Experts of a small language model: 64 experts in each of 5 layers.
Below are experts of layer 3 (counted from 0) of a mixture-of-experts language model. Rows are named router (the router's row for the expert), gate (a neuron's input weights, with its number), up (a neuron's input weights, with its number), down (a neuron's output weights, with its number) and show model dimensions 0-79. Each number is 500 + 25 x the weight over its row's rms, rounded and kept within 0 to 999. Numbers have three digits each.
After each expert's rows: a language model's description of what the expert responds to; "raises" lists some tokens whose logits its average output raises strongly, later layers aside. This comes from a sample of Wikipedia text that the model never trained on.

# expert 55
router:493478532494503521529498505497504473519510479510507468524483512541532468495552492546479492524484475493440531490473432504507458484536499509513503470476472493539540500482474493501474490531489453541482516515482456461453519484466493499492527506
gate12:538538513515529500540493528483482489468490515508576466509460444523484499476515487488485493511454466492475506479528505488522487498508477476497508495473503498532556496513490510507481512516494495508480527520489545500501473512513452499468563472
up12:528519483519511478483487509497461507508529503504507492492465447513481475488484497528494502487492503472485486490504467506484524474529476473505520509525518508503514508497506499543487536518470546495469519552498472515504467456449489486478546514
down12:551480500494519508509472515492488523488471515462495528547503478508466480542475526511519498484491472525507484530477504538517537493486505520476501499513515501486506514544525509501571490466459475481521528514497491523516542529455538508536539522
gate13:462533534536504501519520513491514504501492518490496528519471506536506527517543506516544517500490523476526518526485539496413472484476485512530488493457488506498510477526491519490465546503518543504493507483510499436526492499524450477470502503
up13:520545497515492485507540489490523466494471485515527503510470461498538514483506508495541503536458511522488538533533520483494526499516511522522499470498504458451519499519464533485476487516448512463474501529528490489478516476508530489481490516
down13:522542510476502518513475474520520478492520523482488528526511478492518547503517509515475510497515464570457443501479554516490500510518485502500475458504459535517511500491521490483481457511531427521474460486518455508491485488490482503531487477
gate14:495502536529541502544528490469503503478495557499507530516517474500501529499507481510444452513532471480497515479496473531505513524498512505504500501494453530518505498501449495490498505481531501546484556486487503463526481498526517538518504470
up14:521466487527514514517528529500488459511499487478514510504460444464473496502502440520479487491492490519448549546535518469484474495526479453507528473494503488507531494497461500527502493451456507499479521513500492486478498525535496547501489481
down14:461549485529489481500505523514506474562490521471491497496489506449500486535502505500472502455509484472517518496496502475468494520506458532531543521485491470551479518504510477507518513511477535478522516487555552497527479495558506493505486493
gate15:517493502503483487486530496561478455524547505506501521524472533492496501475483442516474497505508478521456505492550493505455491501464503475517498500506507490494479490533524506457474475502501466535504507485509504481486503493528502476519461503
up15:543496480482479491508476469517484490514529530495503536518522534510467503531531453555455471464523490514506513516525462509480483498513503467493504483508495483550511495479494543520467522485509515516544487510465534533501500512477492498545473505
down15:534473505522545452471521505539517476515506503516519506513512496494507502476491473556470470538451511506491521528548471431494500519490523501516491503541486449476486472506530505454470504434531479488522489539479502486516486505471494497529476529
Description: Middle pieces of longer words (spacecraft, postsecondary, administration, basketball, tribe), plus raw byte pieces of accented or non-Latin characters.
raises: "k", "c", "l", "r", "ch"

# expert 30
router:529502513465494496505481504502460521484495501506499444526467477522528496509501499548520475559472477480498507511458521489514488513548534499524441494466496507497533535510496475487490508513469482558448486496485508514470528476486447489490579495
gate0:532496454475497475488526486447505506515490504462517484481481476536531504487516491510475503506509490525489519483510521532478460489519504449471517523494559492526487524548518517524488466516480516535486480502489502559500462481506496540524511544
up0:515526535472508472514506515524434499514533512508476526519466478511495504512496486540503472503482537461511482514483544479539481486487522524508510515465488500556501495507521520515506524524513496470469560433510500494532508499497459490479463511
down0:494526496476496539535517470522508493517491486554474515482495550520466513484488505498486543526431548508464459489448505504547490531516500523502497471492506478490500495487532542541480478510496499522460487466509499510519510518516486514516476504
gate1:489502466465495454541476559464515525501525439548476481507501445533504479491521493493550500493487514499506521519499543505463489508503485455530498522492497484503507484507485478519480497529509546515514509462475507488505472433488493539478511482
up1:477493467532489469531500473521457509456519452525501541524468491502504477527469504518537479445499523477499457529492488472516447506479535484498477511503533442504500497528486456464485483493457503500498498464507540503465460507515460514478512508
down1:517482466547536426484497486472507453475488524499529491474471455513499537511526461471450503465545519483538483494509527549510484474451514481495492467492528501509531493479497504497471475481472502524476506498478437458490517498518503493494518523
gate2:505485505495478491543532507481488450511509533499525471550475469506520467504488487493457466504474491470505528468506545473472512492462423480488507511502533521474541498510498533515520508532472509526522495527482481514502531493503505493459543495
up2:538515480506506524478508523447454507512481495538514532467488519483522505456468485460492511473495478502473499469495527520469481527466496533489449500514507491490492470471520557476500456524506497509505520505521498484488467501550471476474488482
down2:524503508523513473442552518469527513529468518469519490541504522479503450463496512493525486485503472518504527530491494491477534437528476482518486493527541504518514490472512536508473464493509514499479523531504533524529507497501537508490487481
gate3:488507527446501491476542479439500521527507450476529484480445545534526485517510486543514526511485490502534519505491510523470491492489469562486506484472534524519511509490486523486516457511450530524486492471523459490501495452528537470518531502
up3:507513556473522530481568518515458485479518504483509518486480479522508515506480434514453528535479477450537511508510488475524521478504554495485503505470532507512504485505490518521509477506487495486485488522475490496542499440497480479570473519
down3:482526480469525502518531480482557528507494511480515498490466557541513480484583525521479528495494511484461513491483495544505511531528529486482488498536498519536475518520443527490562523481523519508518495466536505525528471481504492477489483506
Description: Empty table cells in election results tables; also word-middle pieces after a capital, such as Comm-ittee, Ind, Pol, Ach, ur.
raises: "i", "ie", "it", "ic", "on", "is"

# expert 12
router:527466518512475473493511522487487505530517494464531485530501490500516495481526514505499463534489434461502515468496490539491443527505538506503511513484486489504521555466458480487453507526492476525472488461480494498480561492480500528489545544
gate1:530518484489466456515504516525497518469480539493522470477507475492515532500549492535473527483535519488523499545484499505516501483519458475530430485498460519505516474506451501504488509533507471475507465493511505461461479519510529512520534491
up1:469494517519482487498529520516522485484475479500469485484526452485525515466513517475483474483508474490502487512510521518472484463515539429513484518496520495499480524532467519526490484488485539456481482527478471463467554504507500539506514462
down1:504507487497496498510492462500490457512477449488491560512460507528503519476521481524540517472483531496498484506516499500445521518484502508500481499480498485545499511542496520536488508485497538510546497485488515515437476501564457540550488508
gate2:480516490469464537541513539495507545489459516459550506500492495482493485506491508491530478511450454480468536479544500479470504480530484455477471504518514486491526488474480508460477506522477528531455521493452546486530519488515476480469511499
up2:579483526553530522487491486493501472474482477480468532478530478531496491467513464490516542483542491483509497524496481505527499512494532524422498468481490511510531533524520486550533492497487495482529469471494486476477521447484494515526493539
down2:504480479502489504532537501479471488559501497477515517523495486495548524478535520512531467490484440507459477521493487514524526526493543513480491494538463483527486522484531526505505474503499527495503478493487509488486552524486498489561454484
gate3:527440524532472563523531541518465489522493483504481478491520450501492515531514486525496471526480491511485493493469478487482530513495469462526537554457459506520492531475492538483520470515518484503471464541521481444460494496532515503443467522
up3:553496455502474508525510447517520494498483539489486486524532450465461487548518508516501489513491504516499478531490475489526526498492468488504539505496487479489508517538477554503502518509525439518480492526510494479470480503527531496460497517
down3:526485495520470515512499512528525487497513510552506498476533491498527497456503509508493467460508495500505467517525483521513479463464515473483467505484521468470512501498526515520512524504540495458506468415523488484498494507548489505505509532
gate4:556463493514455534503516481446494509518465508494505502522492481519489559501490511517463475500535527468519511483521469506484485515510487551478475528503493504487546550471548566467505472459491502509456464464507569491465512517500492510516525524
up4:536504471486491499540485539516497506481496459441450471454489516496480482502503523496521541501493393523475555481452505512513570495536481483501483440538487516482495506463492464506474523512490483496526480518483513469512488528501528492519484492
down4:504473510506555482515538519511488489457518490519558476502508484516504466475454503538493485504530511448484500477552493498473540527495470494527501482471523498502507458498470529501541516492536534506492502483529526526496496483532488498520522492
Description: Word-final plural or suffix pieces like es, ers, ies, ales, inae, especially taxonomic names in taxoboxes (Streptomycetales, Arctiinae).
raises: " of", " and", ","

# expert 22
router:484466513479501479462502519481490493513477502501522494498476495455497493522479488546503479519496494472486521503497497521477463524514499499505476507450479524522500544478508507477458498538495464559508485487510504485457527491487473491477521479
gate12:488477487478444475494523506503485511513523477518540508525482532505454466479477523515499493525527518518481434524493482515472507529510496434512547533486511466481517533521492522458470542488463491515540507495506483475497479510540479511465456527
up12:517516494508510535523547510560464485474497474548464485492541464495505474524481492508483514550495566487521501475511479524505497507504506501544456514487489521506516476468522450496503486517486453511506482472477519479477460462478447493483479518
down12:541472517487489533498591508526504518507510465501533486547491482515519521517556488508485521518481439519452474510469485471521482525509523488527484507503507521518457467516461521508515450538517532506512455482532514477504508556484498460474485480
gate13:490491509515505483494486483517492465489549507495522505568494529484490505517473472526472481485470482439492487517468512480535434475532464522526548472467485494542524487479494508471471515499498566540495492446505528504479526506473505514495527484
up13:512442492483476503471504526495457483496490478475535491487482492526512495523515492543519505526495493484504469522492504494475510471511496495501514485465502512506522484541532480503555552470493523481508495509508485505449512458488535531454467476
down13:499549513486471528486498498469503491503479548508489495495518513489481485504500508498525490480509450465548526516517475525490561525550497516480439504526470495485518524522504489512513473517528506499515496499500474529499520500511505508532528486
gate14:496468484488501510501488520509486505534462506510530515510468548496530477505514470543510509482509483499503520448449494491459504550482482465501463485493522505512482499503501462473506501512507453532508465508508484489580515504496498532524513479
up14:520479468502528463473532515513477507522515470526532529533486491519507417488464452500506462470487478465504503433509469487496515573471493459528465505477520531449506508493503512501521489527503484457514527454500508476539464493511453479471502485
down14:527525499534401546472482529450502464456490524482478507539511479494491455481480475506492496458482471461490485447483465537477479502509538498491477507507487492466489481511472512465480560465480482548552486506494510526438488476526478508493523483
gate15:530516492507450513488500552560456523456499490513543503487455484515468476504483480543533475494469487494487491500493500487531516519538519501546480499473468469522500518482480455475511485512472489508480472444453493498491519536489503503528494475
up15:468517468453519494512484532538498467480488534485524549515494515506506500542531503470505466524510502489469483493504484507487523484569480524500496546532471487485547497507507508485537504478485483481506534515526563485507544440499483452523502518
down15:537512508524459512514489442537506474497518489512460456504477484502493491546548511519506480500502443491489511492490480519535481482517540501519503531497508496518465525520558470506481502503526490529460518522500493477514501522491454487504531518
Description: Word-internal syllable pieces like ol, ell, id, ill, ound in ordinary English words, e.g. ins-ol-vency, bests-ell-er, rig-id, plus second, third.
raises: "i", "o", "ed", "is"

# expert 48
router:499467507492486457528506483532491506529512458503516505548495506502515492526515455526532465523443478443450488501499531512492453537529540502483506537429463513516520512450512515491473523506523463512469500465516496499511524502487422500492527532
gate12:503512510507475463499498461513483511490487524524515518471505519505529529457527445546496487495506488550517517498546505512484537502527511465484490455484491509504505515510500499512505559528501455513493507483460530502517479449484490537554503497
up12:524468504528453498511493513496455492516449476493503480493525493479490516512524494510477490462473472488435486485473495569490457523479481501504496514486529473500495525545513464478505492483486501521488489474487504497495547510483514499479471520
down12:514534513524504503502512485509509524553513519499468502484495534488479517566516532527540487511515497552496511528490498520467483481511471516494497508445517499474469465538506487487526543484486459473480475470534535488471495475551484456503515516
gate13:511482545489496535500511513525463503500530525494517497467506503491529515496491468542511499504471492496539498499511476515523464526566505537526483492459478499557523501490459505440533495503507493501501509495461480530512523496487488478522518479
up13:495476554493512521494478511507529497498520481507515516495475464514512506488522493474535471494475521526531486450433476530493463547509469489480476503499488508502503523534445536472527531514490449501505464547496492547532518459481506467481534554
down13:492508494449492461471533492491498498415539479503454492492474529499513519486526516493541464505519474529521560525485503542476495503475506499522482497519530530494497553501502532490489518494555505484500547497546512511508490503473503511505517491
gate14:493488510470465489529493510516482485536508511487510515493531477481491504477567483530474461513467490484502495489480557522447519476539479518525513486496457545493536543546486510424505532550534512538494532478478511487508498504463495492471482512
up14:507522518500497492504498510526507498494540508493500506510550464494559470523508457525496494467471485487493447521505537501470504500516479506499510532471500558495542485489500520482501500545526479540460511486481499523482495482471478495487475506
down14:441504445481497531483514466491462513482486470492498470512508525504507499564442549536525478512496493489519558519506483532515510483502510484514513464490517488473456477480445512482579507495548518458499498517464514474505492504481487516500529486
gate15:517487484506453509438520505500503510466469522480524505484476509463436474519483527534502497504500468506482484480527511520453501509482460454538533499503505465490502492511504503524469504524496470533499496525511505478518503484510498525502474492
up15:524500505513461512499499476494486475470473489504488514477499475469489525516437491494464484509497529469521496510481495493487519501492523487518509526501542454511510503496498481513509479509511474479476464520499504466494505527504485457502505469
down15:483486464513496461514488460490546536488511458521482532480525469466524480533543514503489536524463550544523489499470533466511457469483499500476512509514516492512533516495502500508500509489503461481495514530498492505481540502469507488499507497
Description: Middle or ending syllables after a first letter, like ood in wooden, ick in Wicket-keeper, ard in Hard, ough, ook.
raises: "s", "en", "l", "ed", "w"

# expert 39
router:497464519484454490490496507507481500498511476501537494499512528488534493469487487491503494513478482466503470498526476491490493544517549458524503533482434499527534546505446491492469519526505480528489539488497513490510501501504456526509535519
gate1:538530464509484564505506523496475470501477515501512471464498485491482469474511473547484513483488480508520490501497487458499511565492471526494439515441452508509476539506468524509478488521482482524497478501458500487502474496480516473551488470
up1:479503497495525507493495461499508557552469489466486529494514535517500472516490489508570531519491491487524496443477508492473530535517448519473475521475499546519485528507523511510494530494455483487445496470497510481477499481503540514476526469
down1:505511509474549497521521531546479477518503523486511453505491476452492466488522539499518547520507491501490507538490511493494556538508464502501497483506478515495509485499461487512516484532463507491519528447488468519469480497490478530503547532
gate2:506494472470447466486480510461521486486459471479505478504494492533513498526468503493479490489539483499496509521519514518496530542508536479483504485501479510523516521493474501504481497504464508507494499518492483522516491527450513458547553537
up2:491438499483512475489492500519497508478469545491488518525486536489477464497580469463506492529502493499523493529486503486536502495483505512493486525470480520475541510518477521501525501497471513491526566509473501462494458499504488513492517490
down2:514533543491500499517469496511509526514465493484453520488489491495481498495546522475517500474479528468543498472515491500496529523518507521528554520532491492492487539496516514503509518507490505506500520483508497516505501554465498556488493498
gate3:496494512524487530487492501520520487534527511454532456495518472518540515475499499513462530529516483481476501526522543474482524505519513501508491510464439442523527484505516458519492517556511525545494501530491523539511504508538483512496502589
up3:508528536449468488506525494518462514453479467515498522531481415522495465486517486486517525481448481464505503499480443495521503503521471458475510486478497495500502506461530514495503487491443495508504480510524521482489504512478489517503541507
down3:461504487474553457504491516496467452480483523509511453472524524496521470473518525505506532541506499523506509483510481494501495506516455524510528466487469508441470527531481484522498480465493514530514510449465535516516465509468512526471524519
gate4:481534509498534476530531506490521492508482553502486513497461508452474509527506487505513476482495503516478529522500498493461528509533479454502505490459524483488508498493496517503509565533470543513480513480564507453484499516498486517507503488
up4:501542471513487503566482479500491474483522503469500474457508494483504518505509512505511469513511528528506498501475506505478547583495466481508477501495520533503507553480479485487497544467502501500525492477480475468523473514488509531489502473
down4:497457525469472524486531479499437526549516497526485479505509502440480495530492487548507512481475496494483495502473504510516503466453471536496534474500538540477516520555504573522524498464486498517448503489525492459521487500481508526505495475
Description: Opening or second pieces of words split early, such as g, as, se, form, reg, me, as in l-aser, re-asons, sea slug, G-reek.
raises: "en", "at", "ed", "al", "a", "ing"

# expert 37
router:509484500467503440541508477525450495514501487452525482522460512499493476506512483519517468496472498454460476485482490531543462526510512516512491498467505511526501526498525467482480503531465485532478502495496472491483533452504494496493540489
gate0:494482510490469495497516507533521529505448540496520484503496504450515502523455485527512484501492458531482500467480542501492491500543507514520524529473478531475513504531517492478486469503551484490482542495542505483498532493508538523499511462
up0:519504502432480489504522529563501494480497474459510486498491476502473513506543444541499468492521463499466535470525512493489531455538520498537526534493494531487532545488508508501490481512488518479464512488507458502456491469496534512501495532
down0:557514472532488460546504481479507530472506509563549534509481499466529512496518512477516486470517491467520499503490503510522520511513516473522473463446512497508483513523511467506495500485518507531523534557527507467452454478494538481491525503
gate1:528489516464488527506547543520512521472496482463493497492510482514515519474452488500485481514528515474522520472494462470493508452492483457478467528458471473493530498512508477492539493486481491492484477475472497462514456468484520533511521496
up1:525517467498495504506536502509508522504470508474478471521535528492497526525471513539526491498480499491518450497478500519519490504519485507493445503490535466544523501464549482483509501507471508474499508482494459526467487536492493533510510501
down1:526475490432535526447570504515501484510499478509525513497481530499486497510504492476529485503510508484490487482493565472500484547498438520466524493521466479475495492492507504501488496494464521455534446509560496500504476526486509550498508523
gate2:492492534525508537476481524455452535559462511509533497463519482474539496520480494523475497519470477481488453494500492533499487491545513511497471493520482498512543522499517520458505472522502509509432503459480501534526564515490504517508486499
up2:492528553539507512484508492496478463507485536499509477494560509489521480473473497518489526486496438534497451429511493489480529478545456486517486470471535450498524489499542468489511483498511481490475508486501500518485523450511528444463480527
down2:506524491476505524512503509536510461509512492517482503506488545503449524491493528499462475523472483488469542507517520505487511516518498509500455517480501549524528460484490510458539479538478545450576522476478500489533491451483483472499487535
gate3:518468490521524502468489480531500511542536501521496486518477513528556525502483476527433484488491492469543477523499501511526489497512496528482505475495494528514493535483518500457499502518532488535530462457484500503477492479530545490516485462
up3:483435453495540539477476478479503501505481493477537497467482494509544522502492497518418481505476513521480477472496495506505454519516479452496492487498510497534505550479499509510506517491467461521500536492504525511524505554566505490488498477
down3:491521494488493463486477518495497485478544501492514503519514479523489487519483525498486442485477495500576477519489492528530511497511454444535499487465490483505473521520438465523479496490470521531515473488472482535546437472498498464490536493
Description: Vowel capitals A, I, O starting names or sentences (Illinois, Aberdeen), and om/em pieces inside words like foremost, whom, Random.
raises: "p", "s", "c", "ch", "er"

# expert 18
router:525457533477513465522521523525500526492525492509517476506472509538551493517494502518476508503487463448464535484473486494498448519540510474516457481470484485513534523464501473476495505551523491536442502475529491496452558500503452501507557523
gate0:525466473460507504484504494496522481537519486487511515506526458502488583509467518468519521463475494476462501497523502487446502453480545526517522486495487483505510501463510454498503524505526525516497504486511522503517480489537488483454464568
up0:501501506467523486506451492464528529468492453478560473513515492544516495484507491466493483506507521505500503502445526488494476496491526509523564503497497493495504499507511482490501489500499517518450484445497486503512520508520536512431484469
down0:494488504521469504551518509531472534517516504514513483504513450520498451493538472534492455513528504514473513480461514489533513466530470525517488533489499499481453528482543513513462476481537472485488465524489507466480489489475531501475481487
gate1:514510485493486528495523494468471531467467474504477501441492479524491451451543517481455518523433471494456485489508527469494493476533513527495507510496482470534514472514504461468508495511513471522484463482497536476501492493510480506496454516
up1:504537516497490481446447486499524471531495517480501496492500512482500534495456512519477436467551493508489530531492494532481497524494495457497518480501519543491486538492500532480486508529491501488565506484539489508498531477495529463522519474
down1:475487494479505502485537464486489496509471489495501501462481497516506491497511465512478482545535506470523467473527498553446472519538511549516489524493572522488512489523495493479476498503541499475508463514455494496482461509484454512509522483
gate2:488516554538528541474503562500481481507525485495517485486498475518498526488474449518527520506483508479501479462466449496504502499510526470499464526437502510521534467509461528512506529461493491512465495495519483505479490408482509498513444481
up2:498528497500493438477508514491490496488497469505505501500557505518559510518477520519480505489496510485508483504497486480497504463471554462521500508534478499506512486496470514511489488524486458490499496446487506468515518466484495452472548539
down2:489447508557520510519481496493507520415518480501510488494509483497521495516539515475520466516484437510526480535520484477481551450523471463493479526533535503458472523484520487479517503521525481467512494462509487473487526492486477500475446469
gate3:484522505476505524499474501511494559530473514480567509515446516540468484466461461505494511513527515472483518481462468514500534505482507484481469469515528478527509491497469490512466518493466517511506441516502513543522553525506518526518509500
up3:535497498502519506466513495468514496495463499457459482499494512501521533490475531502456520468504488512491520533507468493454474513506551526468494476490489492494510491498481514474482488501474507510531511519497536538508474486512506516494522517
down3:539538507476493518519510488454498451455515554496532523495500525497516489552553499459504526491537492512534541473531489480498511517475543492539457529487541497503485480494486516465540524487559532481522480504538497529506474480482507503532498500
Description: Capitalized words in place, team and institution names, such as South, West, War, League, School, High, often compass directions.
raises: " and", ",", " of"

# expert 17
router:524461540495483459473530511490486517497492506467517492513464493531529509491479491503476468551493494455497505508512518496509475558556504498520515491471452518533527492510506493503454508527482504569486509470525517485452495495503454469506512542
gate0:532478500520502532469473521476506495522491494479521473504520546453496446541499513498520482515516506467508476527544489484474509462498551544480472501508499496459513525505483498497484486541555513491466452527550506500526505459501475486510489526
up0:563484491521485517504478536502534487495461498513505483501539516464482470521492467493506494560463530510491477525512499503461482490473497515467500525502508530492516516483498454511460497523539487528484526475509498488503502479475482507484513517
down0:479505498509486502479482480497501478489533480518466524482447458492434496517484473495481489505486529552543488531473522499470533498485466513481535520517485516537512505487498484526483485490503464507549475485517557515474481518507496492509444530
gate1:524490487501501475482564525488503493473487505458510475520501494458542478483498485503517525505511491488521482507476519491533452496453483481458560509535522488507510477494509446479470487585493482548499537509472527526532501530474512552513463536
up1:555525505477526544471559537500506485492518529481522509527499474488529482507480490497536508452543507509514554492467486512538481519469496487488512442492530522512500519504505510514469514512465490505525497522493497517513522544465492527522495529
down1:517495517542562450478474503512499527469497532484530514481515479538466535506489505479575514482528548535501478522509525501492458484546466480531508458502518515486501482524539495551510510480483503491534524498498525501534488550514505533493472487
gate2:479491496506490508483521517476476470512523504502490472525548500548551535468525446514485479504526493521483484505485542506486515498508487475495498486480449519488506519502487436514504528522487439510459491520518467501564523497505507481526503514
up2:472469478508502477492539502521484483497537517469470492494505534521557490464504493554479496461487503465468526509512524534521519526470443459507476470498496520487497485512475488518512515538497477521453475525528530496464476489496480489526516540
down2:484488518493490500530513497493496511486520488495516475524518513523547495495514484511519492560474503496510555508478529441466551538480512483510502490509523503498482536525499474474534522509517493502539515510534537507522484513517508519509548467
gate3:487503516490490454482516508433455493496502487502491524530439491497467490497526510467476501493489464477520512462522487552471490551518537496542534538477454463493526505465452488494543476542494490507494483469508527493512504476497507513445467500
up3:427510513495521501487487525498476498519514489514519512535491506502458491483521509455471436501519497470520508492513459502490490522467531490528507516486489479491513479510463490491540495493474491506490483495527487480506478457468513512483462445
down3:478509481498522472494495515475520477493491572520511556486478520533478520508484512495484482503542505517491540531532494528464493511473517512503536492550440505516478454502521548552536500501485540534498448520533493484527484438497543505489512485
Description: Word-initial pieces after a space, like W, K, St, acc, rec, ag, plus his/her: Wesleyan, recognition, ago.
raises: "re", "or", "r", "ed", "at", " "

# expert 35
router:511481489463498485501534508526461508475528511488513496523476503541514508489505488532501455512491485456459462499499476508508449542500518523528535499441439497513519543503498497476449541478507480528483498524478523502464508464517472488515522528
gate40:486516508482507498484504465494537468500498508502518480492534514534489529502474478489492482511496523522492510510502494479502514568517525511475443485495459531527511510463523488526498468510517490496487482465480473480487513512483516528542528457
up40:496516517493511470514525500468524492517473515494506510528491489528503538483467469479449517504488519520455493493463485512495498488520504501487494521493442507557479496517535499475469503498489533477493513460515480520493506494469476464551491454
down40:495494543471539516533491482487512451523477502476508508494500495506549491514488451541489499510509472470480453511491537462478520494491493526483529511506479517547500489436514513498495526449472524480473497463500475499489477467499482508533540537
gate41:484506500488483511475516520543469520488503507489502519498504484469506502506489531481496456492491489459503543469536528527482481506510498483523507518459474499532512503509496500534503464492494493518505499448502465538511517514538439485525504528
up41:461477487443476491502537470559529494468493506495485496495509507511516509469528488500511476480531513503471505488499513517480539520530528492496488517520517570513495539496501475531492485505485516495531503492509485538480497532560516527514502533
down41:484511551539501496502495511531492485494486479522486507464486512535483490490475492500515510496505553506473516474563498486509504460496492526487541474489466499543446486509500471551518495523532530542570490540512488513522523510480535526493509501
gate42:524489507484505473510497467521514532491516494512512456535523542501513435567511522467459491542482478492488500506503482495471504510486507521523501488489469507531517534496507496524470507508494518539479467494469512493475519502523501461524530534
up42:528467565470530482497489501520505540492513491480511478540517482501538485521535476531455508487484490513425515474501509510501489472504503525524524471462511542521518527511511500529480528483465526513481474487489494523467514505492499516531489527
down42:494491481493511498504516486499530520496506531524465515479516466540498513529511530519507516571521484522514463492504519486501464487476483536518486524515519461506512516507494457544543549482515472512554526497480523505531489458460501533547524515
gate43:508480490497477483482448479535528505480478513520498479504488504476490501507471523499457504461440469504498501480521533515503459483516482467542513493476477510461511506512416473504464502508499482525492513499519490478485506448521469517444501495
up43:532488511514508512502491474540535524466512460519452500443506534495525502480498501457529497488477501504493490532514499552522456534481509473524517508505541474485473531488479482496507514503511515505518484482489517453470518502483463543464544491
down43:501495478510472508563469488480508502472493508504520503503526520488471508487504493491502504521509498465474527455500492528549487490487460517463530481512507468482509491450499487543520519502493560476511455516530480506489478488532572517518500498
Description: Capital letters like C, E, W, especially coordinate directions and CE, plus National, American, World, New, First.
raises: ".", ",", "-", "re", "le"

# expert 19
router:491480504485521466508493512519443520535502487477493483505511501512500495539480507526506494556501487459502506498481481488528462509540464493504477527484471534534510516472486508501436514520467487532487485485498485470449524486466489455476504520
gate13:468450527473491537524487510521524509483504489466495535474505483523473517477507552492514486522541476519457540475500504524515460474507487503498461507493482494522530520523515490490488527489502522550488474483487523517490475479479534486451527521
up13:488533473522502523501495482486515464472469529562477475528485518491492509497478491462512554545486458522534526545503531520497519536530505530519504490488494486539522481429502510482514515536498527472540498528484504559501511547538476444506499503
down13:507492469492451441510524522522518527559511510515513492510496525442482509473502482497502511494531495534533495412467471515483495475511519485462542536502473534498529499476494533512499484487478518476499501483500477482501488494511510477502535475
gate14:522490494522475524472493476535506540543468446486470446524512524479522548522480495498499523540460472478483536515487513523506440476503502540513510479480485496534531482464535490522496481492501525525527479437489543491519563514495473504496491553
up14:474486505523491496469516486486497501515448465527484485498517548472516505529523497485490524505497503517496508483495532490489469519509520504533496504495518513488540490429540543496518510455522521551489479447487556521484496514476532518513510527
down14:513507499471494484553453470498479497544542520492492473513513511515529525537492482516496498498483512552493497512499531464472506469496505503491523485475481471460471489522556550498491518507516565518498509462516491491453513500460568482535505514
gate15:512528487492500523536496441506531446498482495488498467477494539513508522456516507515501481501525512502458513470482502492521520495556470510505498502508528510520505498519520478490489493496479481488492513489464530519523497504530503514502491520
up15:518494544518510508519490485507502451557531475492507516520448534489501519499486463506511447511479479522503537531450485519502483509489524529499502514514515436475539476498494561480545508464499490491480523496486478522523487503523457558508507496
down15:537479460453546495522510524518501494506479522483495529505517461518484506457509507493476459476493494495485496515483543477504508496495469509482507536499459507504530487459533528500496491448464476499501462488492458534468510512463512529525515459
gate16:519479500540479494538513526517495518449502461458509480551501463543516501512569505481492482503494488499511502511469510523513494487525497501529515479515478513474510522488485493505503524497548531524511493474510515503452530499472477532529517517
up16:504519513462488424486498548494474495448466463534489480500536504545489469504500510476523504479492491498499523470478490515508511502547476518532513493515532493507515498460520488458480525498541510497514519462548540560512531494484507484493505524
down16:476463568494541538525509530506490472459494474473468495513499508506515522532503538470466453457497506475514542475476483475492536474505513552480475492521503477509488494468505509472512490488498525500502524471500482510538533461489499475478511517
Description: Capital L or Z starting names (Lucerne, Lindholme, Latvia), z inside Slavic and Hungarian names (Kowalczyk), and slashes in stats lists.
raises: "et", "b", "o", "i", "ur"

# expert 10
router:482502513485469471498474486491496540485499472479515461482475510497526501483499486537492484522456481458499524488492448491494492519520476533487484527489490500523541529480453547515494515515489428573455470471516495502496510472531461486470492494
gate12:459456468510464505496494507514471536508439499516514519489517522453487492478538520517479526518513488522482455515491544513500465476522502547480465537504469495478535501508530514499496520524480484559483503511491464513484548517504483541498474468
up12:503502537536480478524526511519460533482535500494537518498464536491502532505511509492502519476514530518508473519483513508534467517488541512510468533524472509498520520504505505498511547465538480533482500517514523471478561522506508549524462506
down12:527516524518534484499482486520512494493507512494485511477510495513482572504499481544524467477551497510546495562479517548539515450528496496499514503482506463497500502503508507498510475520509537511482532540549491503479476491476466536528493502
gate13:491521498477420533501526503491463485539505506476504499487503461505498488563510483480527496533522472468505493464491497460473506534500504530510471518481478472505498541515463502504516475529505492506465495476480508483475493505538495494462443514
up13:498514490500499471517516469482501478491485476493535519515464467488527514509503506442481490466517494499517464564516506511521492535516479498503482522493525503528482505516447504502507523496519503472506477472462468469454499476509526528519485455
down13:487535487505484561485538509482532461496516492490513516507487524492453492526514523535485512473489471481466505491527525480514504497502486499523524497529501498480452497554494494540513523465496514506523540498554578447483535470494494510486530505
gate14:530513509473444527512510541494489511468541504494535479481476474503485474444432445516494472497499476462507482488453467502526512498468513517498511480517478516471552514517466511502506483513537555521460489502492535461494523509524488515490468491
up14:461517497489462473498516541510508508468462506484522508481471469506525468479512489484503485514482460496514469450478501507499502510507503547493512464515514494500493491512482544488503530492525484572491489517457525470523553501537523527486490507
down14:523448491536517527501509505503463496497505534454484467468483518515526499543514467483519482492504514513485517475489476509483499455493484520501507469499485553526506467477472528467490548515501523506535542505538489482499474480519495479508505528
gate15:465507469467485525481486506528509527507471519504532499531541471502502499516476475518490503516499489523503509469486485480476500475474505481467474471503437509507503537492457524512523543539558473520524483515532476518532485458493495482451535510
up15:532505511488520486450485547498508512493443487479544532511474516492499465530541498467483509498510479476480496489509535495493507482480550485494513494489462514499538477504487468509470495460458482522523506443506469470552525487531495489471509534
down15:531489521488516494497529506448521471481512501496458492498517506519499458489485513496520480483539491514510502466547479477519487456510511527466520502492528510481473451491515514518499509513524477480467510474518480499453452474499471485541519484
Description: Mid-word syllable pieces like an, ang, og, u inside non-English personal and place names, such as Ant-an-avičius, B-ang-kok, Anj-an-eya.
raises: "l", "b", "st"